Weights of a small mixture-of-experts language model, trained from scratch on English Wikipedia: 101M parameters, 3431 steps.
Below are experts of layer 11 (counted from 0) of a mixture-of-experts language model. Rows are named gate (a neuron's input weights, with its number), up (a neuron's input weights, with its number), down (a neuron's output weights, with its number) and show model dimensions 128-191. Each number is 500 + 50 x the weight over its row's rms, rounded and kept within 0 to 999. Numbers have three digits each.
Before each expert's rows: "comes before" lists some tokens at least twice as common just after its tokens as in all text. This comes from a sample of Wikipedia text that the model never trained on. Tokens count by the router's weight.

# expert 22
comes before: " of", " in", " was", " for", "'s", " is"
gate0:406445399595552487538438502471509585560545504540440482415565442505558478532507511482490407510410491541505515481499503502528526449436418586438500576469561493366518433544456430387565581484544536
up0:479481501486508549522477503559467485511455566489473507394553482566507516456459547509470537526493492463569582678570554480468520543494429474493385423467540554514554539519526543597522557497516510
down0:516439511517545428485492484529430489555497501495507499586437489556519455434514453449548511551463468476480492560575598519491523531528484438541428641574520463539513524439509496536464534474440518
gate1:557561522487529573445589553408413521440475438567473435527430448551477479467505457517612481559439507427535505534511502617515504460465378547539427564420507430538554481454421460532611453550551417
up1:476521532500455430472484470426466480483489593482541497528406434510476544445498591449463585558505534436585424506474502602567439521474549453384524532525518455496488540555559514454487461493537443
down1:555515487416620476589494447466499469518559645430489465558472493473512445518422473493516532464641515480476537545395594467534572454596481457460520535556452554525467488495479401467416455491468538
gate2:670410495590501453460492572467469520595399500512558531424457528563505496478521533499457506416502511512510503524515457552505542553469420475591409461453506512466551509481496554446396468428502551
up2:468539535477480434536481541471525520434479449557513476599470590459493375502457457498446400533572491500482577513439480487542547494518503523488587489512496490488542527478521521499513525512532442
down2:453641489519564515550457546446481451505527592519510539516507602531491523583449459504485492616549515509463486614533404490547491570529483483543560481501458541440521430575524504516545466465505497
gate3:502416394450413519473520531564410561421474426571511442528535545571505518544479495580414473511527558547440544519501510380458512445525486493461442532585461485554487463564517494552546566502377564
up3:411494492383482504527546459508462486516450573439524476484494511571547460514403438535516465419626464497483537560451510528562517495449500468492541406420479599553494456510543595554450509513414476
down3:490579495512517513481524547596432548534447528511504492491478560423523534524455483390522487519525448563485498524490497534564541498509588576529506581465457535451530468527584561374469425482466455
gate4:446512586458490483465460525510577542470463531526510490492527549468419429487578521460491519503555491517567509571482469558487496427546535504438529339436491526559484494460469537467463498410407460
up4:437498427597507569455443496579453482496431512475486481587465536448529498483524582584457469526497489547503510480496480411517523551469455468433433452504425502495482537487507575446554493445487477
down4:458452511479535479457578421477536434431453475560459494460521538482467486452386443522443491511422489522434566491497577596478464489534507443539558539512516438544465472461571548557539515418488506

# expert 20
comes before: "2", "1", "0", "3", "4", "6"
gate0:439451498550470580594535389430507504441390487485620434530592448528456478497430417513555555467517561490459439440499565518540499417462496498479546525508502520503521434555469469453508509554460385
up0:620494392458477483432511520488544491474507506508487438476424573525519571491507474454494491463486499494467455428514514518457496548469566364580488514492484505541556514472553566452511547512510529
down0:581359530640536504483518431504456442487471473509598457512496495455524492600405503427549445534495493480546606379487478383511507490512507570587443543425511509476499467517504481591487466475463501
gate1:480503451615501573459520503592440494466475397593451462514524473545433527377474524497537444479445593484436545502371503520554497503507526507497556516470486432490596547425441430461596456482473491
up1:502410489473536503495484459580479436591489545511428528374456544409490483505505524478518524567596454493521514443418515458511473484497468567521494564594406436514539425434467565485504458489618456
down1:415496507521455472502457520472478418487532445553502440436476444451404453463504536505521423414489459516458576431462474528527530480502517451420482409528554472493463420435570550503541497540458439
gate2:482403501513526558604483630450551514454544496470525406554465493541494466476497539457450473455439466556596411552586551531517572423462548521543566519467450487558384430545550475532577511390495543
up2:633466453536530514542471466515514495501576514461460441491451494524557416488501502441586415562513614574545455416454433604457611525578458481424465544402528561510520459457533528461535528479546533
down2:451494503463491504500507425461513478433474539494553532488435452510546509525525483489621415401559532504443585465482475442487452525460487611524500515477474453463522490466527461496596427476512435
gate3:471455464491498507478471503470536503469534500459398531470484496545515476489505455502488546465508474493537505424451429518444544529522512514527582486448453550469537583527497557569533546532374617
up3:489448496507511433532422515422507499513516426522578450431469427482517508525500453438522372515478640446586393524547574568457528491509522454474466463474411481437496374421417443462477494468548480
down3:531400420507480482503513433506442453499566509547528480600395563537470492505569490507524538557505531530477558536454614426495484479505532542505591450504532578511509527451513482510486494528556507
gate4:497540503525524467570491484513444463526553497492487518417517494494503566558530439531478498506476410382436602439479529490532523557531584553537436422492430526409521521445519554399550553455430560
up4:583476497527567499492438537513425514507437516531505468511425413506568515593522451514560421376521527550500432452501480560528487619513536500547422465534501474533417478550408562497576434546475584
down4:485500471518482494466439533473581519588492471495521574404453485460510384486559511409453484440512452484422561455445519430479529536567497486532473499539500587472483502475490644482470469502493536

# expert 8
comes before: "\n", "==", "The", "===", "In", "-"
gate0:529460533524516484574507537557469519510488538514441488519452546455568504523415500455463496535572563456591420486531493471443530493534498509505545561459543531399532515500513580553595494519586491
up0:532505534583524619423521491514556458522507504441463479413509480561460517520525463588531459565493456481568487540561508477398457560605481419407477537491479591493449546497538481410461458411462472
down0:573469505425521567541460529522415465436483506489677553554492517493426541397530470519502416541462493514553484525600492461416489529489462461459559504616494498464466555450438492469552514522465538
gate1:516467456585383509438571419518479494476545442418522540482379479480461442456526475438531518550479494469565605492585521526539497556512490498458533497539495500475464517500474478566507419493498522
up1:560576486510471501515609460472452440425481562409533481580481529594535475534607451428438509483504551482524534450563452535500577534591427491475501531525485484535517585572485494556501504503476543
down1:482644510487512530537535591464545562500525537422471443539460509568448523471446486519512474478524457517409505501528517492424563450567442559430462413489501596490497428494465423407494500459512455
gate2:471414490501549445586488492573526582513470472482442563369501470453433483476469445441518561440506492529552519537531506490483579488461447472495512502535421484413456442577478551498558493475442497
up2:515559516425478498547520505441508520541414575479428392490527432389418500525510392543483485465542455425472481499468544469473522497513480432472597456494568479419499500500500501596577480436501513
down2:539731531469482529469502493416445588558564486496500465517547477614391499611542551469498479485441470469469440576501456435547507482508390550530531532445505497431542596505413541466505536506499516
gate3:585446356505426553441484567491510464428507405524416416417459518440470408499532503540411497499452504480503479487456554436546501559489470558465510471509539547620535518445481507591482470499494584
up3:523565476471490464387390520610579509470413597449544486467505521481511519455475490421535495467559446496520506414574451419506508480438545426427521488546500449456558430453436496466541544478447438
down3:530321467513455447549596496506445539551512448469551512473557520529557539439591502425422469485534549363439435530516511569487543431479500560501527426491412560436517539524479548467542527466544533
gate4:434448522478472437458445608465391545542522589366449500477511473465539535499581382538448461505525621511545544377481473476515398542513582500518409386478605531455500494479489506481492510540507497
up4:488477556486491480515462538487532518606459421481430488477487618460487542482521533396499410489559540496525468410405534480495459587496523451490604464488497514526501516420460547497480529386610438
down4:443335469487479487562515526526447537517553483563665515457620576475406505531523482521458476548490435485485579567537563541478455492479467571408481495607552464533524578454495541496490513471491604

# expert 15
comes before: "\n", " 0", " 1", " —;", " 2", " -"
gate0:511520629513479431496481504384493494594479500513508567432434466455500566602458497530448484562470455492487509525477479428446528421496389538412503457487459537505597507499534397487516436558502481
up0:527566587477516396488551455506557513475505451459553476467444536457549506441475518355607608537393520510445496602444507469415398549428524500405429511568476397518526460512545555493527545493543540
down0:556526418507483479446468492502519486359484418483501466509489546518434458454487500563521529511620410499536583491529569437561510517532466506498503448529507502512485441498443544503482579584567466
gate1:503556417528609532471498454440397533556533506504468511477505515526418570457506527524424547484526471497516490545522503446473475490463586496529485421626414523529604590533463538570474505533507510
up1:476410422477493529541553540406591539458502524546432447554488437539524511607493464489496481492515451437539526461556512541435563638486498479512462467410625492463616485462450517517488505549549507
down1:456514300520464500544547619418597486490543510551472457670482475467444526518453537482548504508455482553611615494530485530480416467501496537497418620502430547536431488618455488494533531558482484
gate2:532536454585460533489489478459433580541490620432577491494496535602561513501503472561503500472525524556519614519467458575398523558452444562494482495637443484520385495486540468556541553485521487
up2:517486492536485491499464476522510551573535502549475476497524327462455462518519389497479478495514513495535475446558414500485581523486544607508545446515425390500437542510484515444538510521462497
down2:459419444544467471551500528521538461494420551534382396604490535422492471481447515485446590450499547513502541421561498569480615574431481453465463443456471378514439526463490530524496469530451447
gate3:518426465572390527486461572507503442471508573444516532486531464470447502544562556437618440481527484388442535584460469553498523563501491491473536450557514408464507475551496440512584532464564470
up3:365418512459526480469525518377503499399452434465468469468515568443489568550428500556497559451455528538519521518482505464579524535530520444557589504548493519577532612507500514485522479413515465
down3:492554510507530374492507472377530478547564453461554530527506537495422522439496456538529505579547517510455490547531493501537567474528428447494516552551523534473548488492431433526526623459424483
gate4:427546523460514546454542487572395520474532552457471514515438485485504456498566530507452495494478421494435492473464430553594476468459510449545463566485493508525467527477502561475454455529547600
up4:516420453529472520547458481487658450575479539489480442530474414461513450627496614414535453475460443534471520573556577446479442510510510552474507531461577555532484503454480405425513469453459502
down4:383503476529533568553537425468395461465572398524460440446466474520653573424465500545552549489549585451547515497479506475463468491469409474513548467545497445483487475523614503458529494513510496

# expert 25
comes before: "\n", " ", " 1", " 0", " 2", " 3"
gate0:395469457575407499548525468457473516485566474473364471456552561487437451474463535544537504482466569453478447402477558518448559431452396590479529488471492584513491441399552492493477528466528547
up0:453446596445473578542532517404491425485471519540600440574452497467550420548543499420495485530546526568523566514465507560569426492461548509517562491497427481490476539502521476544457556479485473
down0:516573449467450574461503582503534482468485568415518508476420473509453581558481495560493494504517471508462578631543536459452612462449562557468494444441531435502539495567547581603535493475488504
gate1:484519445491577471450502591504550561555456591539487538436497524582514464510546590460500432504488432560440476562519446464453519493489505609553507470464548534511520558592516543513507526585536491
up1:471563524550456393529423511460515564412399536448489432525485443502457592466517418503513468511544492399517470405460538488443519466510452504430539520540492446602575450454472484417597481449473444
down1:596478528489467524521575474509538634527457474513501572379398527467657461401491528473502526543581415574551527438458488553531586608477530483492485512463442547494534555528451448495534458444445538
gate2:501424509437423412558480516527578438485454609495487484514509474523428483429550419533453558445592501532546511469626428538450562492521486439566629496482554538516521492504535418522509495572554569
up2:390569538386605532561559542472517397559472584490433447542549438506521476535487568473471538510478456474563530453564527647533517549558560467476437633389414458443541504492480511443503580531519497
down2:464496562525415557619539470503525498519425564506553537483410516489565487429499542502497494521517459497497525534485494444472438516538470556481486549493467507430467564412525528551499488520523488
gate3:576445440443558484452444533575488555514527452500550457557413573507526544504499462489484475412529427563504374549497445513533615502567463467501526561560573463541537452563578472521473529497398560
up3:457552450474450550494560460577547533466487490476584496434426535565505454507554356513518396445603510468474558432469502422500602468500475542542547496441485555452427480524413392566564482412434481
down3:549475535464546476423513586528484452552483516463603492485443548537501477431506508501507424496527573429439462509426460514462535529465549426515464440485524486440520554515485532468480643593519499
gate4:487483490475475493535554466518555493510522503480537455486469582501422448473495490488516560468407507435593493484463501489437455393564562544451448523598500542489491469585389462527484573468475463
up4:467512472566462464522411485466532497460460461469423487432598400522516527523556537460507440535458520446518483528559521533574567394486470426438463343438537444498528464491492565457521513518507547
down4:500542515519396508505528401528450496588473528437515442483456541506452521498451522473514640492506485431581456483489602428473576537541498483448451547553539549572526511484513550518445525493484546

# expert 2
comes before: "\n", " The", " He", " In", " It", " She"
gate0:444548517555533506508489490499571501439526487519567427444456460510519465461490497539495495512418514490481618467504510522558466515514415580438483549548431464573541496465477460552535528572478498
up0:587446566517430542434461441443515480530537473475521510592554396547540528538563513471497451479520424514596501540428574524504570541554487493538508545586516439434458571526513588495490493561593464
down0:494391571511455497554406457495470555465551513405506383507350556508504524420465460444513520501548487516520483521519485421391534456495503517505504541566534481572522555485521597506441558525544553
gate1:481580570501546461536492525463502613567456571486574513588485467445466562514464462516545504513516615468584532554489447547491511457607556537462587589553488552494455525561475445491498512536535591
up1:525557459512476440491491495466489573494508473495446514602468588480433484458442562498443483483422511577456523557566576455432407544517564491508482528500619530509513442502507593667426488564486543
down1:423544472429546496485520484411531442552524504618477556543401517361524536498512437564430472545554454468472512437472451492526513567487511445555484506441508471484543516561500509449512490489377481
gate2:517487463599481582489496470529434561518546538424532509506531483541575478475459538488482528378482425578504474621500429471414538459444577505497562580528500633520550519498497562499528418526489543
up2:458573496460419478492540542562484465401603446445490550545487472451537414551533561543551541584470490486581471479506498461477520482548458494545503572495514496498511526488471474465462496574495368
down2:564446470447527508450568421515563560483475487578494449440458510573507513492471506492535472485456448451476479541551449459545553545542421524529465456487453594475520440535552511473494553364483584
gate3:558514487545472538470529490495499527442608473497536530369595559404507495478442569517508534430508537539468595524462450609487482638438490529607488464432477440436481467427548469513571500421465490
up3:395535493529557436476505443579397595556487540483507474512431510429554439534534425588550552471513485538586523540507560465538514576507541490484537525489427539457415552551575507461497445553495484
down3:421498545508488464552510465565361510429547457458508473542605462476533498496495404488434560468546546592558539472618568420504504499474603494503563523584484475565589484544471489496523578449453602
gate4:447503518490480545530535325450532555502544458426488538529483451492528556581486443519490480461482494480546502477569601656481471468599522479452561418427529522498501568594463412469500553492453558
up4:511526526612528509564468547467488557471617450517484532529348520507522606510484508482466526500494542511470410501461570523558518434554544446528508558507586539535468496534568428565623522448577524
down4:466482461506486601559491501462599487539501580482484576505394510450473471497485452454558500526579483472629405552516531459511515447478551532461593495470461469497524552425434530459511521421467459

# expert 7
comes before: " the", " John", " a", " his", " he", " William"
gate0:551474561547515476585606453469457369587539464511470523501513534513473593490631479473482457567507480472569513483500494446478479545483454517575591563514560497528564467411542438487501453526622510
up0:513487374666590440489497473523467473482463540549513496519470580522466527486575556446456524471511468527447514414558507548516531530544564537417551442632422497644559488583492462497504495487522575
down0:492604530507502469468483514418560474505445478515429555493485563523520578481436418504599461448452436436553524484612494495524556553576521573529411575442547454487576554439521506550475541446478582
gate1:434454484530544497545454459454538576520573523459385501467495515444573488478451466483481531509467478532453465534450572491605548571476476491466421382483515518441467483432511472534470430656470417
up1:487509489484536464488475549474488511510471467503499493554509548401545437601536532578537518461520490453558473511489518488526521452571452496527487484537436636509461459586514422556550484618544536
down1:493468474613519510479476526556506431537505487618581543439568529537567396554513471467512495464493476630565556434572476543528484587516490520473579448481468572577570590463428567529549515455532493
gate2:444460550520470412503483496552440467534462464497471438526517520511544578557430456604468488482574566455466616506414512463462434564554519499530478464449564500461485490504543500468525432455524516
up2:507514492573501517495452447501474520413496491558462517522542493517617451587549503439579483563472579512556480526492426560499521623496474469452573515393493437487525560517547535491461624455560612
down2:542526453520487448463565538528514540535396551554400445522411540527480434431550481521496500505467590484452491484473500470533543583542468476533502506413574517436466491593499616495518451471480511
gate3:506428441477484511568489474513503524488470428453512498478467475522544488484507495442445518526454516507490472582535527455492592514494441456488463442613500545521529561457476457590508402343498499
up3:591520425458561492558589490515507436520428413499508469508481552578462513524556521563476535420514549521506555528557513439453501493577569533533446500570487504518449547508528565505426525447432549
down3:516496532640553470544503495478468526484471448524533526525496496445549485530452489540506438484462528539512448513417465445480516470528530625472468487584501469583521541516475492504479530518491403
gate4:502524559486448575505413532488484562562546461405405534536464548409455549470475390529476535535487408537455452454515497457536591551495465478433488579555477541473439483483377520516448476543456522
up4:566611470527484603494509477483474547529467586411520493528411456475439498425477531481470480465452419524438417496509376418566573491493519405526459488518518483510439478507453483546499510578476512
down4:511459549558467536551485518505502460597487517494475466583537511504471452542520417508466536533528464490578631396544427515525511626519493647449467465562443509489551492602564463437472550474570523

# expert 29
comes before: " the", " and", " he", " was", " a", " but"
gate0:511560544512473480524472518516510527641477455607462506525510489600408474559592524434520465541406567536469437575389533395552514613515517500549484488422556464510475584468541469500437479479520552
up0:572483503447475547506554465565500445450522431534415512459424469472519481525464495484508498513529412490557448488452500473453474565535473532493591554498435517555404518519603464469460555549521520
down0:473580431495494482641545461510452482570460444456553567467535538428508532516518463559493498495536510510575423462484564481519468511481396487533481442563486538548491433493463427535487435457508435
gate1:550487415564504494425490537474415570517475425416461564528545516458457530528512456557589479483474524521526537569533524501606497453430498502453497466480580427434513429521500404515540448531456423
up1:492454510504484544421382588530495566510491450513519518533513457405517509517461520590484429420541429553517461482445447479475492416515465611421484536516516549548548346510474478499562434489485449
down1:648463568526516561516572466537499491510571567479463497486574451469582501525523513483495458589499470483438484419498445480514406471563431460531549502568520533463475553549533537526545490567487501
gate2:562452546458482458425454480502462396491544368544493453472523494511478484558552530486477507632478460442498545509414506465519402511500563521467516494456460535546602494475582576398502478323572450
up2:535509408558530617531500494564523427530516503550527564518482499567475430477542529580467582415519394504436577519512457523491494499538561548482548470525470480494504513565547507475539444507502533
down2:593543534443498400515536592493540560517489629569561435473436517412481488439500525509561504424457575538440529508511444503451568413522515566435498523614441539483378554492493542422468528502533584
gate3:561522539517531436492538522588547561542475533552565481471529568469487474568455511540579621472553454449521447587401506546442475458404435532390535541437456520509458551641426459467465557449519473
up3:509487424486610413498493487559473533575453492514421450450516479489512490466546493596447503556485436543495447544500513496523489526434558468535466479495467471488511370486506539599433524429485558
down3:505506496452497540622562497486433428452463442432519580492486512499599423425495480388623491511488562454463502537535589537496504587488515504549531488497514498492483493472489483473533476601552543
gate4:583465452505509515394452488522487546468470484496526504401414528510507465526369495515567448453495546385454502472475552577501520471460510490544545571550401375583488532448534448465580528516482453
up4:479609605516505531482456524472487419449544463483465428551558488438389478447535540571465503431523407512397497503398562448508534521496534491468463415441459524470567536534546497474485550520442533
down4:586553517549511404489433579559540438601526483499547485592473481572488552441486532560475553564525496410428519468525584464496536570477469406519457437488506467559481450544451431539496485526549556

# expert 31
comes before: ",", " |", " (", ";", " –", "man"
gate0:431482466578540555396490527505517523471502548518513387481502514509506519502531491523468562511430548499419493522393571434500525521538542628449523522581439536507603515414478426498561492456581422
up0:530503496484469490502405489489532500403493478483564541507465528510492537386477586557546530418511511497385456517479549406520396471511589552474550512516493529410430497426501519524528447518434475
down0:437604498533433465550539490508414515446465580533473569607489584485505490481523503496488506529529518579526542602641537529422473555513486431505466480484515604500502583487618481538544493547571544
gate1:443457536488558544517481501571422487444552492457463559576541442428513514448481522534505463506516464477510526557449503428527456545485421583495554551537431551465501389569483526450529486531510409
up1:507548454485462453453485515569481466541578515539455560567485582540398420438372540495473369524507555512460422495505520469505525448524428495446562517440392468451508564500459510523461422536490555
down1:466500513539548494519509477487471585556503643453433447486483565495560452469528454392468548592560401572436567501465525519497484489497468514614525459526533531514502562497526425563540465472468525
gate2:455531558464444485452535552430400511579521441578507450539510587382445531534504387461597404498481549544516493580490443489483565548441409501474522590466486453502464457502419507455563524555599579
up2:463575560472564434603522469388518492460428546442452597459474527457509406557545574470457466574419490560588583494500512474478525476570436551452476501542482523472412467545515552460447479586433494
down2:481488561550528470522588495546474504464607535542572601556460466520460479585470419488509502432597531450469498486452530472537519594489452529504474522438378450415514473493509483577526546459485435
gate3:508381425506514434413517484579537473454471524481495479499427449540478453527469422577503524557526507508471589538466579567431517499509491569500477440517494546503454476467574510525502543529533439
up3:537448519519530507500568496512543490564524607578478492580494606512453542457570474491379527522455532477562494554452538540523435498481618456564546481449511453473491425420540468482511524464499498
down3:459532563498553532536455571424498500528457574484468431544626554458594491505457552529587524491475476428382522457508465523536558522506514450469444473462462577535536432535509467608526430443545487
gate4:482520578573558454532509582466421516409480502548513526662443511550540463610441532520374522447511564444518527529542507533529411485527478511448529514528460505506405523554524404510501429525508514
up4:424510518525615494517461519457502514475495480533501471494439482473482429538523443594453548486469452463431431440528432451438514483552535542467433428472569520562405510386565507452573476407578489
down4:525591499530550538480481548477443486524479524494489406511471480554513477496430549582630484449487535429477482430554529556376504463504502549466455430528453483483503436520613534478487503412627506

# expert 12
comes before: ",", " of", ".", " and", " were", " in"
gate0:445477563560486472477417538533565535512525476412528482494514544518559436572506502517470603606471497380477494423614532474496517354553504444453593386479567531502442534500508549491407565437469449
up0:448586421474463490572551490444419515548546494458446515475476533365472455516499475415480455524570507471595503504449507480444515486525484438444405609527575566506456445448440432570546589500475637
down0:469525417512454480542469538404448511496577562493425511484620484468536536429508490480570474588496365596470529536475520514538494460498442565443471493474487511445575567466463549537530520543551534
gate1:534552514548347534567578428409452530550477519495400539462479469550524543460512518489517477501546573425508478495495523448449518467486433398480506517465576504448509444411554570545454515486469405
up1:463536470461520398402589537519515480487502441564449428477576479448462469533453492425640529489525503451500452535443553510484418406479494512525562408500540488553541498508468525525422487591560543
down1:570545590509563520521450419454464570448475552420492527486419443536446553500458466465551447574523392528514415604442396524565458483429563481566493466524505409502476543587495564483502451503538484
gate2:543490496481506454535458471471511512497582530414518571573419539558443407588632478513566445559455404494498522512512412528515515522489483421438492540448493524617478516487520440533466519412506498
up2:403522566429478498544517409466559432511536550502523477460578548553439556459561523536531507456542397531473571515452449560492619485566467488479467464490488533526564560590499561466484485495423582
down2:506492500425524552413472470493560413468425530475382424560539463486527512516505488535456529519484508484502454448490456507568468464527450549416426524395462495489582572546495486484574488473493503
gate3:575380517485507478539423503518565515522498551492430484522455488479454622394516495428490513484453377491544424550543624519591471590523508538555512466520393468540532455526452474475504521549449499
up3:518428555440529570503501597486512513542513500526518517493457522405533548468509507518509520501481524534377484535475479514490570536527426487516530509450460514486486510456424387512514446546412530
down3:441511427609469446506484459448451562557518462474483486523509433379535533453516539500574577431519507548448529536456565563443613436448455528550583435533469453461535461433508417492573520519409457
gate4:560495545464406456504513539525524460484528488467463501464614589482576473537558451566460498603534516401487441439448501470496601592501486487514452462458498448551534475510457589425541367463465477
up4:474574580508515503579481528555599470559474570554548422472544494521577489511503491543575472509482383507491476530617483507423549508506526582559396481511505376523539535572502578449491428453494539
down4:493468488552501534459501502529521531496574541479493573390523522475477435490524439542462577490452516543503505534545430498533469439484435527447489479485461480486496388512546555488550453527466571

# expert 21
comes before: ")", " (", " /", "%", "}", ";"
gate0:512497486510434448463554535479465531468527496494500470507599626501415545495493457565525493536575600440511476491408581521542508408551511487560501508556468545520522580579441426531434554465555504
up0:479498547451542488542450540501564499520519544578492547546507518512526505544424542530505440487381533473521410510544553550428419433528511508558489509580391502438520517470456530463539426526531362
down0:569552590560530493522456418533395534501436610481518501506490537496489520495591509465513389573446572439520556449538457563528631569447448398498509521493585468608416529458427493573548437535455552
gate1:499494519534579574529492501462473557522509495529520551560545593492584546478491543511438515517540575522442524479524439526389478607479490455537586426570524443403661454516609513438516599504504397
up1:485555520524500500455499461532539530406456444506480478522451516545539530521536510522547438540559478542510421544542547523508429530537552547471583389480536505460414566547590506459579535382507517
down1:562374523471569493368527445495584504517539463446447489557523428484510415444522482485598471573561521483545540512529444507457573488502500498526456597514512517506456462505577530560530552528492446
gate2:442496521489507445479424522493591508391485540504494548472487491475570589502493558510530448477472429455530497495488424559479486486570567526473514487515532490542467446510541450532561504604527520
up2:455531562496536497543535491421569457540523545486371495530523489460521537498494481516450523430541536459540500513466603505509576504548594521490458579490522573496545462451529531498506492546490520
down2:517497519487473518421522433466499473539598492506558527532501448458496434559465486393589484428450547398554494507500515519497530500542507492565424523476509600521525393463467509436447539494532508
gate3:494521562530503526470475420506539456480541509489520500583526451438518445565546487587487490474499484437550559544506503454469569569490489494556562495462511521436439526499516518496472538428502541
up3:455543505602567476493511479481540482522517473548529549527528526489508510500403429553461513484492493511520452545548443482477454423494526568422498488553480504440441652524579509512473491489578439
down3:489626493429530506560515449527518417463461507444438569610472508459491505558515519479406544509541531482597443540477563531465502481507522455566524381482529535482490528540459496549498430532559574
gate4:463475525460517478550529586493418537553424454466480480553495469457504542523520568460487572498515579524423527512482458448505495447496527494519544488403483530596602532584512593521518443491450543
up4:532522547423519523483477436529540530480564567536484521502504464511506611462469446453521473378579513496483530548556522488570523498456531482471479472455362488405520528557500506457437506500532516
down4:479531550514478492506461587430484386525474505536534451504546525524500526479470563448532490592484508583472460478560500428547465509482508460479403450472511509448516478351514556558438562466527490

# expert 28
comes before: " ", " 1", " Party", " 2", " No", " 3"
gate0:412536473495485470483577427487484391517486470507608530501430512512463547474553449566603528450522511509446545522527513556487570480491461487492506507430530475550472463534441472473487435554502472
up0:505433607509545618477503490532410406540583523511478455553489469415459518559540531496554465395548494533553483440534482539504593496478493522599485493438507572419420487538541508536522477521509526
down0:434519514553410432482425454447517521532382463524476489454473450561551432459576489481562562529571507476488580436473474504468623486487511553510488586458443437519521455557551482481552482547438525
gate1:494518528484495524532509467512492552475505461545521444521556516513495512510565545507569507505563463460460532522468530544436456522531523390498578559532540600533597527565540548441499513487459488
up1:504562469545578506480444550626528521498522547508495492536547499528505459623478546522503506552537520488532436470508409508450522483498560480547534498486527457541446461445524434498483427463463512
down1:436559505474524473494502512487523528613365519534478599551476489461410530505505451439552487521481422505507485467465493478553515491437516512475464533582532510473462518475578454566523482565496436
gate2:534480492564483518495456548483551543475561454493483522504515504568532502483492565588457577552453478575558543471451456475488546479483482485502601506442546441460551496518498532523456408593456557
up2:491559482480433546500527471560344483562503469484476479468551505530532438530523574440524440576577463566457488472513472551516399498587485483559493502445525539473536578548570400386516474525558546
down2:518594505503491595614481479519541461523461519386498534422449599492469452438620553495532550455410507505537471567566482551492422506531422535538572453479474453545517534510492528555527497403507459
gate3:542557482599537454527535575571489512544480461521469512472563522499527493523521432537557532454552517576529500502604475470516495479509427585440626482452537496400512550476467499521591563521459441
up3:556499465551448554452537493510507515596548423514637530488513494506582583581505421564528502461496555494461497523476545453446439487474509524496489419566460478405422499493461540444586515496521470
down3:461535543473390497406540468520451500504491521490469590457437515581569466371494538540496464480482493470461533519556408479492479432536553515573495471461545505563566413591503532572594521563566486
gate4:502520414492509533495554497399508585515434440424496535479491522543537514506521573540512518506482474495558536553516578559564569417440559461522501422470567492529566455530547534571553516501450515
up4:562495570493493455575499607528471558534446452457486544471479532582484540568447489461557567518489476479440542480459505479496503424492538448593522508538492526523506462526424576485523449468468533
down4:483475479549488500495469555522472550488516512605548495565459549469551473444456568539557534460548533563565618387597500572438533579429442491546489463534537464487485573493541477563418550481543539